Below are experts of layer 3 (counted from 0) of a mixture-of-experts language model. Rows are named router (the router's row for the expert), gate (a neuron's input weights, with its number), up (a neuron's input weights, with its number), down (a neuron's output weights, with its number) and show model dimensions 0-255. Each number is 500 + 50 x the weight over its row's rms, rounded and kept within 0 to 999. Numbers have three digits each.
After each expert's rows: "comes before" lists some tokens at least twice as common just after its tokens as in all text. This comes from a sample of Wikipedia text that the model never trained on. Tokens count by the router's weight.

# expert 2
router:482597427453540521598589627555508505475441537416481471478517500585452444524456550491522507530632524467522576517508500421563584537496552459411476531519510501552477567484456484434528464513613563501423411415493517554483433432417527443540535457535471568498449493548519498522489510448498508460543538574486504558491510528485426482540491533535474537526512519534476539569460493541455563503440563531585528427534590471460478535484478427551490462419562458568450542463540549554450590502468455496500488500558477445501594446536417498480456478442485597499521551533557541489486544494586526523507558519524532527459529528509566480453451496553401376430364496422519479532471465525460554613468532557527560501532517576506513468499436451433507628557360534449590559493516507503406488534445531
gate0:481512454480456416482543467507475501556541530420477503463442465501426519514476539493574459416498530518479512521446528532453462484522476568469466632451457441500515494512529509431517549358488525404468492482490440554447488420487474438443446553440547451499564482465470458450533409579538424576475492426555491478537457521435471440540576499489512467531520473509404398613438490395525487453442415547517481484498516537573473431512393390505549569497439410500474439549556566573610465576496488460493517504399534481494451487501471485491511469551458491493408503507616544602429576535484524540466552488449483512479427484449631474493488573562538426545441535521468564529465505489548416445513498548518442370522519405441529522552465600512466460566441528458459506476539551513529508466491409
up0:452544514479543493522467500522524493433514542463468568485485492532428528522512495541605417454569575539506503554464544511527428503570500491421457561484477447438548580583576577492514540402418493483422495501484526568521466497472448457473427508513512441488487512525508444527513457426415487480564488530567518530519467594452503412533514558530580427481508496558396453564454528405452521486495478555449561410498491577578501470572341467479554560471479447467521499529502479612611445596490549441484543470468446432487416555476620462579480568567438493524433468545565514650561453493543584554513492446561564508536474446534496499541493533513603531505476540518473529491489522502515472454570535595463499486430607441545580543532444511604516490511459511480557535427530563474421505504533449
down0:460523542431508527459478564490546487516520432458492524392507479551465441573491451473557440484520460531522508601525463521510512495481436544399544479583440458459560462554523548527535507506534499458474474437508555443486496544440525530576466464558518578507417488556459458548527542501653470566532540515469587564517466581451431546466546591495508540465559379543533499610424556500432464421609618523488588446589502464530571434576462457456514482572482524469412532383489473543557474471573530463523553412479501432509573547600497395517489578500578469536421529433580535499511426467478457548487529426508499470472521487565498591544501413469466599564560484506503564522478543496460441471592477469458485497481553542506500501616521471462534537497533564407505498495487490454453526581533493
gate1:511604560484514490440473522589463504491489450508442539473539603439520444489491567567565432544493562563561548511410498470492446472539524492540493513455545476599524410484510532540576439496575476534460543589392556579498493459540396532548556601530467558463417493476500539476513546417509465503482522519548460587519507536529440609534492525554531515496467403584452474486559459526534556547443536484533499449579473536450513577460504481491564513548475490509433405550468471444493529485430457567548379482639478536544518400541564413489522466447496519455494586433523505455479461490568539578472503457496463408498509468489433509471525520583622441555500444616440499474461448462524425507425425486478472410495433440584487410509480521472520488449443483569536495543543491446492591498418483
up1:516527531451515519484502475483593488519477619574555516531413478508469534467544473546494543561425494428543343439515503438391435506480543542514496522534454477481419487513524492393533492491492439517621502472426510449507473545387565467535468559540519495471521472496455539506476528616499413489615410484423501457440485427483439418481533513522518523477470531512636534479479585483510517505479478514424521463549589524547533505467435530424458578538496480380427579500536511519483503472506420401468485533357537547476475457499559571545449549554544456495560577576492553429516462507528427426500528461509511590494527518483475470529411492487511480488481447459491529475453514503545451499538467427450510530615459550469564608582496424485434518518552507479450604522465572498420419474576521
down1:532493492449512477563462540505516487455526451411498503496460547461553556457436543504539510535571416524552549550449369504565492593426513436487490540473444452546532510553487506549451577538491570555555432495548496493494547555547478449439562463517487475521440503538512353556573501427441576526364553510516489472464503426476498479477494508508422480571530522511570569453459466559508500502558536460513531572498504561429468492606517539543542443450531488475582489531434486416537519471523512564497541431469533647520605557436488517555570516561494477511536483396442465452505519456516524487503526538540463542477431433506466466439625476547452577454470538546510464606599499471536511519544497512693527423523502473459408501551531514475506616523532522454417468479456480479592585498427538
comes before: "-", "|", "==", "The", "===", "In"

# expert 0
router:449506536441522505520543576466497441554460444444432402577496500449483539488597596465472504478517527513434506446461500481480457558480488530427445545593590497556551640498417406509441600469416554494490489484549403556508439526496538491595465571438466485483477559562466474423481523470468532464550547567535444485504515532498459518537443611428504466536514493479478545525518446498465584539443482456492548449537546544433452523500549533490548552508490485563520502415604493612457567545486474554471505514460536501520547468468474506485445543537473429375545526416528533439542502505576542492466593544581495506429509547396456509497388474584493446576366542543455556524473511479426589569574503477577514536470431582462522505538464529432544590526530455466587457415459505476516465470450501
gate1:550546494549531588518520483488526426478583472502450447373401567515520475526494478488565495559590472539505540508432468482523433538465550582476544495478545450488492555504448547470541590575494533492424562624458523552492519487522484510530488581533563573545513490469541442525568636445492480445401513491496429449513545522509515547383521416485422471489458645373525485504526500510552446485516518489477494568422490568485462475589545492504567443478503528462416434452463482551530500535535421577540596453523490471510438587489528506503501528510491495473559554517432446575541591563490465504531535522510451563512477403570584554483423470537436529510562461445543584520570535526506437480548616468573472538454489488483473414548456492448445548552510430617465573498560581503417534485521461
up1:515465542491451447559417579540493514531420514495528501627565493448443536539468554459504560487435485469540485378556551483473513543523445523468537521573401543435455493456567457496451473506509463540472445426478499505512529462443577473502512437461475450483544475529425510489488385511517456551648573492434555541508432472483534517602456578544563473494463381552523553463455456488507470442501456515509532475570456412557491550481469551484397560548550539528579499567530482445533530500486626410495375632538500533503507476552461539504409545471551528520433420546572568408512477446518451476475442501457526498529541580458449428558544519440492424581487540492497471459489443470484538597438405490464526513533468513519538573420536399578504474561541538440502479552500461540541456547454576
down1:468448499526501558421458533535492441527510528483385532478538475557538517522522573533466580413527556485551554511565534681519473517505530529554504584570591515495441580558509472549609461400531543451587518442512464474468460502454452574551496552457485490536444487517411500571411499524535533616495483526467540479567560480519480525557452526488511501496533552547491514434563445500484458480453499439483581435590538465564575461471519444565405540537460504421539514534584476561503433444524517524513406453502602492489538505489545566421444499595525564380490526589510455598533487497570497525523373547460513550445537521583508432474534446444521485565518544524488446547413445578464488526436506467494496550479431590539490475529500544556528472538520582450562524508437552522490565500609543
gate2:504657575563421577533512420559636517440595453519555448478503428517458429545531569487521516533533439519521510519504541550493503518403545593469473530465525628449426432486468497563499487510554563583615518597560534502518476498508452513461460482496535483479523496513484459557502513555512486499489473571404451465413505476462586499548537459540476582537531476495499430445575530586446501563531553538490519511472621509525490531602593488579462476539585447523495452538451464512484585563479453491505518577423535472461446518493482508542424523487452490529493457546573497430435430524490456493570471565542625546512483539412423460502544562447516534501455419548527390399588399467587417472524490534600512516470496494513461539525473487511463506488464529469538413475564540476523499492468454
up2:556519601569391521467464546462536520529521466551458516588405539400476516532471519471588420449479462413473466554550410539430517513535526371483529441532536425496516415477479467553607509543442526478487442417498469486517485509469482482499480519435425544465448503383535537477427400535509529443448483542523550521502569483466497489506437458530564465379511516508497487453447595410593463465594538523469480479502495488438481546398474508469493495468553506459499475550473605503513499507534546530502522435448514457517487481490552495467479496542424510492545462501503429517592607495533492583469556455415475527562540483624591500526601556600522492463551575514484484487472579560511553555499527429403474488408447469520555449553475538555443526633491506491494539524500396455457389480511431
down2:565558509483419534515571450526447497404436532479503482477421472454475538463435469516551398466462531522517524582514587494475489497499560537535438577457574476371516525463545587560499481482401407492495535449484420546544524536422518527517523496511589419510515491446595469558412531467539576505476550408494586506479493532485544559509422427512490491432459432466550431404453416525445531456484464533535483544498444600512477577567443460586481524556628505512505492532439580498452412507493420572475513479409521493549537443537476509516471393487536409540526488476520523522505482514485428522439437527501472500484458531444447532587423517534437543452527459499511470496481548507512522509578536483531491528580518453410546528529610466589495485495412500542365573589555498451579397450494527
comes before: " ", " —", " \"", " +", " −", " MF"

# expert 1
router:477492480483568523487495426541430493438511456486490506478540524416514552641609551540449544561577486439472588453492549463447515594491523344548482521575577470592526550525466499457547520518456514588509552536559492569553480516503515496520548484533579525567563492518527507519478509546555498412459508488472501465500473548493519400484551423476484579516591517529536478467499517481485531495438527519524501411500505580471515541529471538552507557445512422531516387431523619420536524594555446464457530452501557557568522601487404520512477468479584518496539570547504476516636485458581600526504543532494496521484506533509503432488412470607488444504520512494532498442451394547488491491576483572604538492483519475409377457572447487442405609563490512569539524513506475610464490503468502
gate2:492425532514525575479479561474456431451539464402526449506420504514526521549504495452429519596479449480508480468429521453526614479569494541495520595414493475536473561522467438469483502530505491532492607535467507491484483480425515563420518493490507547534513539486561474538527470555504472470419506468561428546502365464468511446379586481476470497533551504465553491549486536563491535566493474447402369547441520450486419477482555513584471438577525463464541414484402544465415391481499605518564555608505534581487573534476530516482461488563477525476580571387497521504596474542529473490411535504501509542529504516600480542509498588499561530442447471504464477523474500592424491451470541562534476450532391569504501463540480483457459542564536448582610532512477518556453489536339472
up2:486461533493529526545611493597497561445526476476515522476509457461467473546522492508551496480485596440381522473533506579461529459528531524449536474472513505516417545624520462466464471553482545423544482556441428509466508529408539505502494430459451503497568573438491525503428478578515502492414511474562485490511465477515512498536512538527524536454496431528553469508568448647604605551455588543521484484480529519523528504503492501463447461640564496542468456582528473486477497439537465566463454546527433530400579527573415483496543408555481444571414331519488501368536518516425445484575421534583513412402563534568438536404507514504565472554527550476521542530565454545555468478423459436573491498469481534541532473451486543458506594533535444427476477479487440533518535390506500
down2:468537545526565483472461502440609439527344512563411518540421560522494579479545480530494569484496466524568553501490408461530477529526509540490579439592586475476521468469465501466460545538461399555446479499531488523472595470468461518493524468572481490558424478470510529585489446499552527530550605475488549510537545537473451510422447450524522483492519486490470494487458514538508484614582489551467427545485481553552428614461495498502565493505557529579534434491470478538472540438528599471543515496545500517616483434461487487578459552539598452479505483554548488610522527529492515533469496516458517519544321547479465521558453604526421589452550394507544411503427558372480502521555526495506486509476551544524522526603583450499433544511523524464497433635516541551466431529461578
gate3:540525467478438546488465470469526479467477428534451608521468582482449444552463374507472527521469442526487551430484540468436423539512478534499503501521525513508479513490554584478532582437572504502517519472498575586468528547571569612570492512470534508518510499529483495481475547458481512576466484481553536542538482488585520479534475539466389501446415500478527395466475466443374421403438504590532512526518574446536459525551579492641549516437480423510528447492459608558441512565515534546494608534524451487538576540526468453550459493493590458456528579443477599597508570570487547492580512559489510495563490505586535542482555486512498572440591495446492422431532629585507410406555522451469522498494606557562461526515505387454453453451491496436513481520584523515519525462471497
up3:526499472453521449549527467537507612524457502476531457567521491554523480509513581467492501415519486473611410566462517581573579556454475441535516528502461474455472517453471464461491475546446519452544409621578451500440581542471510426477553496475481447502444527521499497507495401492556529361524504466430517499582433532437483546537466466466551455474522530513394553460469471562576556505476495398407475537551368592467527475421478500446372428516491479523469505507564477456553519431475414462525436608476467498519464394471507519476460525484525516517429501525504424400474514429513487525541589476444508512516464513445560429494460512453478456453391508565457614600496466539497519564372410460525583482457494478530500470602498551558514534509574441513403509453507482485548550480556494
down3:522488402415500535483498466544571593452520534579509539428444471464437574497489394544478574473573565434506511438523564439442529513554425566486528415549594543481601518474471451497561467415551380551519509436481541554447454505590507510424568519521488453466480402568481446468491489638536511480463513491476534516509453490422471509482465499488528473459550452543432548566527507425514439533543461536547498553493499483456483499505557389506593608428531492428597456437579447512440494510466527614512517392435561498494479540527496565459534601428396554542531481515493517521462518451468478448468538527529481465432528513430511485477518546526534544550506527488461490525556472527562462525467566477338582463585542512591527548503498454545555442451499476545571462431541504582469538499459445
comes before: ",", " and", " (", " in", "\n", ".\n\n"

# expert 8
router:362496506522516430512539520512536490467520356410482491525524517522469546515483488619550530486533512495516546535524490456466508517609539473510512536517572565565527522505470526519468605440544552472486478348492448526563500456471589518510432521524566492471568498554500540507357491428427457515466517553445460440441544550494507426561502520505447468534523609515521588467511571507378529435469579534564511507449620486477434529513496522577421488463521475531459477448547555474424547520515551534497465463532551531506577498451460421566536379589487643502587588515477519518468521458526581406523580512487561498493536531499503438445449494530469488490468530454517481546466537535472437490446560439511605374515487484528515464510566401496468533543417513500543495460597530544415464441487512
gate2:417422462511437500566559443519468473531587611446470566484441574435463442511431516496506464437437629473517504450537522466420489535464574498430505510496541471576577549436536498525488583438481409472522509478544433499563479492662517460487487514414592432479482490488512513504601466493520499560630480550531514478504477442592482493462481531532418566490464547452506457511493475542432457498362476562535457548435576545484456511499539488570534461373515483449496481475456526477441502500374542472433528481477477516455511461458472540502547441397429419513478496495542593483516540487548462506529534507519572489524565528564487381565541501531454472553534506523505428522408474441632549495507515541482555491609469526510495510457435460486452508471450575520544513559495437449460611527447412
up2:450531483552519521515579597527439526506494444520470542505480550530619576520518388508497531540581465504540384511566435476603509486504500499409496558525520537477439428483479463440505540535547527474507436570450471409538523519486472565466440489572503422556472420540440445362490507443533545465435513435496577551594504542521526501445446450471475449564470477543485502495510483561487373584441456565470418539547459511573477489499438572459488505531444468492422538536566515571568486425573447454498472473550522521421530461420484409477458580525435497549575497493505468590446384489488469462549476585435493553517404552522459433449543416516391583397508449502490548523594458592437526488499547456497423525419461484494467585496508460520538501481484402518521520514520497569504541493499544
down2:491491406477485520548453513600530527456477526527499502482463467496463525543495449544445595594499529459487559567513575494501419531569516527398532436501515477522475399516449464462527548495458601543498528535515501505483489542521486541514499521440614394559458503424452500537541529521530432491518479422544436524528541485557640525528461559522547591530594487452582578530584565456524510458451455444538592458573535508514595441412465503479507500553473464529458422513563499558480528551512487434583410471541528543464544534591419526506491433394464498495634492543489433539409455449577500497605537545399461392552547507475448539515453468552536534525493451534529471554488496475466512545423513559469390503535534533445460543521509562531600556536510424515555385511457588500464439488476543
gate3:464486609471482523428528535421489516473477461473434451486473454575552479362494553617527545523456492536532480434484584476513463453487534471485550549534427517455546556547478487445503481453473532476533576520469472492498447660474531493407458535488490559485483370493456519622439508470411481535535564501581427480474383612491491435401442478483505473444478594521538492476518468519502530466512488577410536538419559466429489522414489388491453505451513542575522539442516462532530522511568601488589609495486511430597477480481542482516486484505564475489495507476517555570512517505418487542508552563508583543422465502507563538504501480546567459471466571508638442427485439553444478455433545618510581522498509425470564532455451528525482543593504511522519482438507570528494475480413489
up3:546513594540535547413569462483552469495513411513581509526455516556591553467473557542501519546459575590536472501405521404467439394616514471467493446433473536509585491575501504418514492421519481475552472500482447475517453557468536488423498483463492549395513397532452648588392475504463417455515558486547539544514461527494442544429588466481487478536445443510558500516518490632535470502479594534542528484399453551523519528576497364475440490431536531548520570518475386531522475488513521490597577464505531466545440448549541524550496482453548523511531494457529530521464464519500469564485523410550523521464410499506502549542543467537520448543482496468566545420443454510448490553515457636483559483539499467449545528502441533519515546623528537551482429469548583565554530510420501
down3:526496464519473521453499527565511462464503558561473569506493488530538543399564484513504430554536449515465558530493487625435441506582573461611531473334420488453459437466544464436443461513509506525534537488384546421585484535556537484511574527551459534567502544399523516479553474490440515517525461520486528440455492559575488455521461496492415420530560509560466459520514529548552644532541433445566566517386464408544470462536488467459537480509565488525487461544544495489501511524450538536504539566454466508435422587488549527428414479441507538518575530481521574507569476432554560525512528512421526552442383521531443439466420490513515593499479512546481554379457562462456449560487479455468525472542445477540502479488532499523540626498494453617550484578456415490458443569588530
comes before: " the", " a", " his", " an", " their", " its"

# expert 4
router:424594466459484476495546476536474488500487496525462476522516508432436539695538595524482466448484524531481480490505518515522489544440564443538545548500449482550494493440528552417392493441484471429457492496542478587499505457499488487500538620441465457421536490524581501420354532491484461493498451520479539447506479546431573479464465530512474554461539557542442566482507444589354508511522489577520509442517510569525510416523516457525462599605485416528476445472554564506414537476603535491509502418458491577530547470553435440503457481476593523443504462382545524400501587441569549508420493491514515580482507467449547423522404490520561465495500545407605455466494552509421475508559452511488524512529477541544500466501446466521443554496533543475490416373484386505568540478458504
gate0:502546495406518572458451517527586541544490409537461535541557436526416486488533552486458416488484506471552442397541560534398513506530514453531548480503528462568488493530574514444490568484625498508467411465432534513456515488459550509416472470531483501463550450416489452478460509387572458584557504500482561464487615510534470580423472511477382487363546412433541501420479469488490463539515441418509559438551604425447479517484528499493492423514515471484539509539556468508481503584523488497519481555564505485476438577506441443574526463541487548474556461422566476568585371542443472469522595519535562506532438520521472502437415534486505457504547523470480499514572556530415506487522488475517536526394362577441525503471427472481584510421570492472544560484435599499462424444499497
up0:456458484531467464490485526436400508571471588480465557436539575501456482518588466516504515512511551525484481514528474497591430467456512510387546523514599475393533616510518537532598491447495493500589493550454598395544531495498613544515432503500507463525432509509608524572435459476527484421576494523458553478435513493484510492516467573469489507474498473460523456499545443482572509444518468527479442522534512547483433464533518480536447516419546538521499496483536551567544420434385444397552437546452420475498523460418525562469530490569414502482626556490465500479449598549542511511497515523511481531541390477426465582482508542547463464516438528490544549482466399517633576520493448495448434439594559430436549425521452432550553458513522629512571424428580468494492509535517453
down0:465589487569539524518561445458450480532541561502480457473531525477563512380516554552532451477396504475502494510493382542570634579500425453505417440444523430477503478512482497542461629478468494436523486479452519493573505450556435530526476531555499472501494502508493432498464455500541508569456577542509546476562491503474461526455550560550335505540402568471514499551600557518475494516539480477547540491533474503499471418496487412498554529506551456472466544486521456493458443506499563563418467466489442458567542466503451530463487444565452490492566506430595423481457516500567445508586450475548455560477539453534442512573386464481482550519548476497417550565484593458517552455516571384591591499534556326549477468406464510402470549477440519496440509411507507561445542458520547
gate1:519572474524488552496561434497386458426410438491524439502514580552445476529526508503508479509442488483536495505475503576420509510518451442479511419578532441544499498452439511491374458569575443546469503469551474507469486466510555522446461467498516513428507541535442533563536403486537486582502488487494562448587623573587475523427412521439553593541499473488504479498528517525500430515501495481525533514487484549463512504442489410464477568539525575485459349482590534632534423427562582493512541451455540466439430490489529488491386499450551435522458475299447541470538561489520442529563437478574529428443480467511497545414441538502485553557503529560392519526586450540482567608501419472395517513507470482517422428502513502509417500452510476494506536534522425492502520475476449
up1:614415522539557521532555611469529535366412403496558479531499594466513551495504505459527558543460494497502526523481516530524506471557473489543559492514596460569534557555513537572508557421469380533507477486499567453475466498468539484487515519553515482465554578587472560461528526561514456469526623594519532496502510542553535433506468486450527503538558521449427528463513465449482483627625476532497454521473499494486450495578423535509431476536495441580636437476572462547479464547511481494516518499508454437434505395512503497431522461351501611507550527510503537485548605529533392570565481461473508430532487457422507483502488470442516449506440406456539503548519630608451462490527506543455551440553501510441467558477472420473460444459529495414438500451487451528498599560469496
down1:477567552464531493540432556540567498564467512574521511454497576541489487498474514523529493458434537529464579423558540436523463429522435536500482539417528561446568556487584561602615511469509422488438427509495516525468492538531467477521537579501554516540531527513516494462502570400509471545468476497410474476505534466427494488547516555524560578451401414516485614511544533374473464497532509491496524552426488469549505517405530477537471588518547438493452451522539582484670514503432520502485486467468471523579424522481522497553471490534473512560487393508489485516538500506488500390566497519566532492559595503567406448424453514403467507523536459504615528519493477543518531570413434529568551553394544490482509465527476468549459572403571455622538533465467401592437456438505565
comes before: ":", " |", "==\n", "\n", " of", " ==\n"

# expert 11
router:477510550608551506497503613521525537420501432445514462542489522476556494544442578574589517591614460459497526554512499486443601544505531547475538520521487545531516585584509452575578541402592586526489463488571471495600473576486499361506487466545520567417521549593475451519412473435543492446510473519433432455479468606479510507529552567494512502464522528560540614453544565504426509527459550493642517386515507435396564563501451489477496610471552537500515551516549544459455611458506570461460417478553495569556584583483478490445497521531479537485505557456519586516485540490564564463490540534466475478482580473532502438518428483500530472460461556488498484544527503563486552550495496482470521453464469538534478497497502470507511548529493483481587484402598428537387522430457462
gate1:603424532507544480490461558480438512536495514403477500593529487556533462494541449382440485551512466485503480458587609445580527434502527498550521487426462541533497495491421563455550531407560496456467421550470485415501466445387481519607484498494452388555482469488456494560522543473467524527481461503503442477524553585393453541459487477520507533516471563522487476512489499627501458488474581479523507541581420561474435479525572499554545501540494561414441461529525569519548455563540483464530511533525423472452409479538506519591529525509457584605546537505500592549478448412442588516452582528520550502517525493426510498480521494480523439533577486564573524517450516527530531522416402540524586518459371523466507483453566532570417516516504463538552506395512566460513604593601432
up1:516551466488444557557531505445587526501482476406431530510497434552472605405559515497497575527496546538508437580553485487502438467635508473426516493549468610523513487500469508473577479497456437499492483478493438481478476557497557460553562485506390492500477409550537611623518540455447526469472472466454438572521526413566457485638526446484495621519452433479487495516378467526463451578467518463532582569553460500389526529544466473448476517518493545496575514437464523518560510515463537438585587502519544460504512448506505488563503448526432620492466540550437579460489537490458457444591505535508402462449486507499516557454444567495480469584525472532494535484497512515642560502413558591497454465470472470484347501511575484538464514526523572570546506425538475482550490532461557
down1:533548503441541528484511471441491410502500519445532562480432556559553517603612462438468435574516536524462598588514470544509516535533370478519480504423536527471480503458427518431435517426492481559527375605505534493498528524525565558434518435512500608592494565488495430575452517514504517507536507492510550555477518515532412510513438551497445537451529614492472545479482453601518519486522517472404593449481470590450567478515539489473614388455566515519476512453529576454544528511465452515502488472458508577534506499510512511543550545543446486409507437629450479451535510480477508432508482533504519626468438491482476391576467460583505581518440513437428445567539481464424504569482540436614522526479579496461425481524500554419502443532540508443452545537534428436448523575449523
gate2:500530529530540432501576462540456570531569482497516512528480547448511536425485488496493475522497514626508395366428452540512541421539515477406477484463511548572499520583406527527632550627491533522512534564440569499484543473479452439522599537490582553454399444484447488565497529383556414526548521582576407479452495424518490480578435397462483444425481496468511517569533420558488569564465536457514482506501544633552477549427534445525472531535437452480524477527549528525561471542437505456420485493487433489546513422495493518455501533494559548452582596507453488564471413455517569453463481492548527519451475591492526569546432445547509440528427410537516534466446537585541431500570496482483438527435498501496489479534541475427461609424532515448500448489489469444441482512498506
up2:481461427488480516476434488468528413485451586503554497505527480528470513543490466520521498500502459393433556584568529425533533566460454461551487529503521419391460502503649528498422451424457545470496477493541477549468453595559489526496362432605416477468571547536525475451493460569455585461482491485354537569570488550543462488458542609525455556541509556503401457472501543442539420401496510566509484485510504399452529404561491577509548464469569540497537585424438448470467505463600490541495543517513552487438475566452525505569456462540542453602467395516506479457572626460483428468472544490527487458514564476567424478462553553511491595451601551440521450593555470429483568516455511475554503439582480499479495501479519512500524453552520480443456493484494531514543488521515461
down2:547504465538541479512455562459488502508457513523482513603466480545561533450493471464395446359499530530458520570536445472529525593499510524540453531536429499547464523424565414476554516584449477477557487494497495448473569421553532468507547500439474535443470507500532440465509462507553481509493502481569396494446464530563408529435576522447497590472437452558492482444583500474612498523513439481580570408574559494422547430487526500566523452458412455510620479487398462487525426457514514427570481452503547436476462431521544602474577492509477498429527497591526502566527444529510535500517487527390448522506532594462445543494520399470522417612499432416553456526426582510507562450488495510498454508514542420419497509498533493491471573468468489465535418573469536467394342461519533
comes before: "1", "2", "3", "4", "5", "6"

# expert 7
router:473490409408544521558603463434444374478469529452535528564348552509530501459441536500437369575519505447469569551555543483431548494493488511552518560496364420512539481494512453484461529513559477513449554453498416514522464493479531468509493566424434548525478552515477597383492541415606549482453545461493535508549482481550537427628553521443564433521558530523466475501595488637459494507499458471512448507520516634503511462515449506506434472491499569482422476532557515470600561485521582429461460455432539534519476501499484435504453535548503515390466549515509522409473583547502470522542415561509491476508517509473496550368498567521460520562446492447597437523463487486479543525515409465552510466520591514468453474509494483515553506561459529461477541483482509515473552505419393
gate1:509556449456446434554511484479497406490535528566535489473586404511519455468472502407421460561513460462528530492527525458505534483489488493480485518467487486495552520539438450433471511486568454448465548491430415473431535484383511561390475502426542516463534468551527484564525485539510452390602504464470448481460522658488551493478481536462503501455543561583530449398448428526454525473467463404534428508451504615428468396545473541494443477470452614539483509487398484508458495560477370548437500514505501612531531469400523463586501593492511572438466492506544490521459530551606532525571505523528593480437472462416533441541446541437542552460458406436466453499541465518480469444574440550478501602539384535548456416570510566484561503534502439501542529495527440503504535513454487
up1:491557479512469537484462469476495494416551474443506497516507479493430593469461370469541452440485484644470572474450491465489526518517465531444531403501542512389513487587442414543575571405552472541423511487537547460565524509482458469542582509542446472566394536451528524507477519448511453520487486492450490481476499517467526506520492461474471451486435543432525536524520563550475506495426502462576475492433470589522524503504537441621375591477463515583476471464493468440460533528532508578384393461539441345539491552651544604467595518477518380529540524499524474529482536560529488494508441484557531568574556480426505484510512451540512532488500554468478417501590608473566505468523532476486491462557474483590473545537481531516482454398537588419536522554431508511557548504559451
down1:485537523485446577601490640486461486474517490494544472469407442598490564554516443548460424438490513429550442457543504587515524534418569477507460508512504444559512519438482505572530447454472422460563421499466462393559442421569525420472559490486529492462511512517540555507424513444444556484529585378512438457496462540449479427425437490492527531540459392394522486527523501619514546534550604527498527493504533544499516588510568439536558520565405530605448435462577489528520505431595497448541496526426510459514539504410403528479500595481487485451556479561563527482422433535420503542472582491522571499519499506577504490473484528504562447465483616557506561516439496498578531502451417533487520540457540533464530453447548615508513430551530428486455448464496492408502491536506485
gate2:463500521518548446531549461515467417415426506453454554540552514517492486503540528535499477442468518442391503504491547439500497483567491531485505429556486588513569557496518461525483578441455591416541609490433503489495553507410416484429522428567515544378561533518428562474482448414449501552536516417634440458487498518474530484496549551552469513439530584427499480495594491515547501421450484456496523488480480428558532526408442465552466492418473430502567433494546569456407539473469518403537458520524422499547566516486453526499446474458534546545404532507494517503478510467456438479490437476517507575543470615512569548546476399492527480503395449444429394503655471476484474488475480471439474422466403514564547442480565454570499470440508559478522556387520484572501578498440498
up2:382530539493486514567484503481560499489561646559473595495526449440487518464513577510469486506475526456523474539559602434562456510551489495593509513528408547483493536509561477504558594469485521469515620492466392507493537579371519454530471492504483555534622526534439472422452506487485468554442513475561451440551451470553491472493502570567485513465505507430467498476533436520528459453502515479475498507482442495504434495449501417535450418484498546548524528469606524520399545536411539449561538522535396537491516492559486519472427444443507505487428573475408477448563505527478433516511344467505452517525451516432448490483534425461552461483396476426521462462517479478432484496378496415481495355536525515533494509487546563509487436461493535370446502403410401476500574506495427
down2:468438499481459483496438513543465483543565534434511523514437510473490446452449536469485466496506490556440497472530557394472400555413478443479497526449427438456505491481551526463473476522562482472502448448466510548464488590576583370447527524468497468521496425565577444420492570535443569643479515421494510502501470433558450526476545442403453508444500429550467413464464545518543412509537537481523500562546471510496415569452475552507530467522526656431528527373496574445431450508493488483484472539486522542501484518563527425573465493534533510499521528506494459505529531487529423434532454625401407508534502518479487489482472401458571519673518581449541475401496453461440425556442486508541471447407494522525592545445539493534435476464440489488569507529475443435482425396508503
comes before: "0", "6", "5", "4", "3", "7"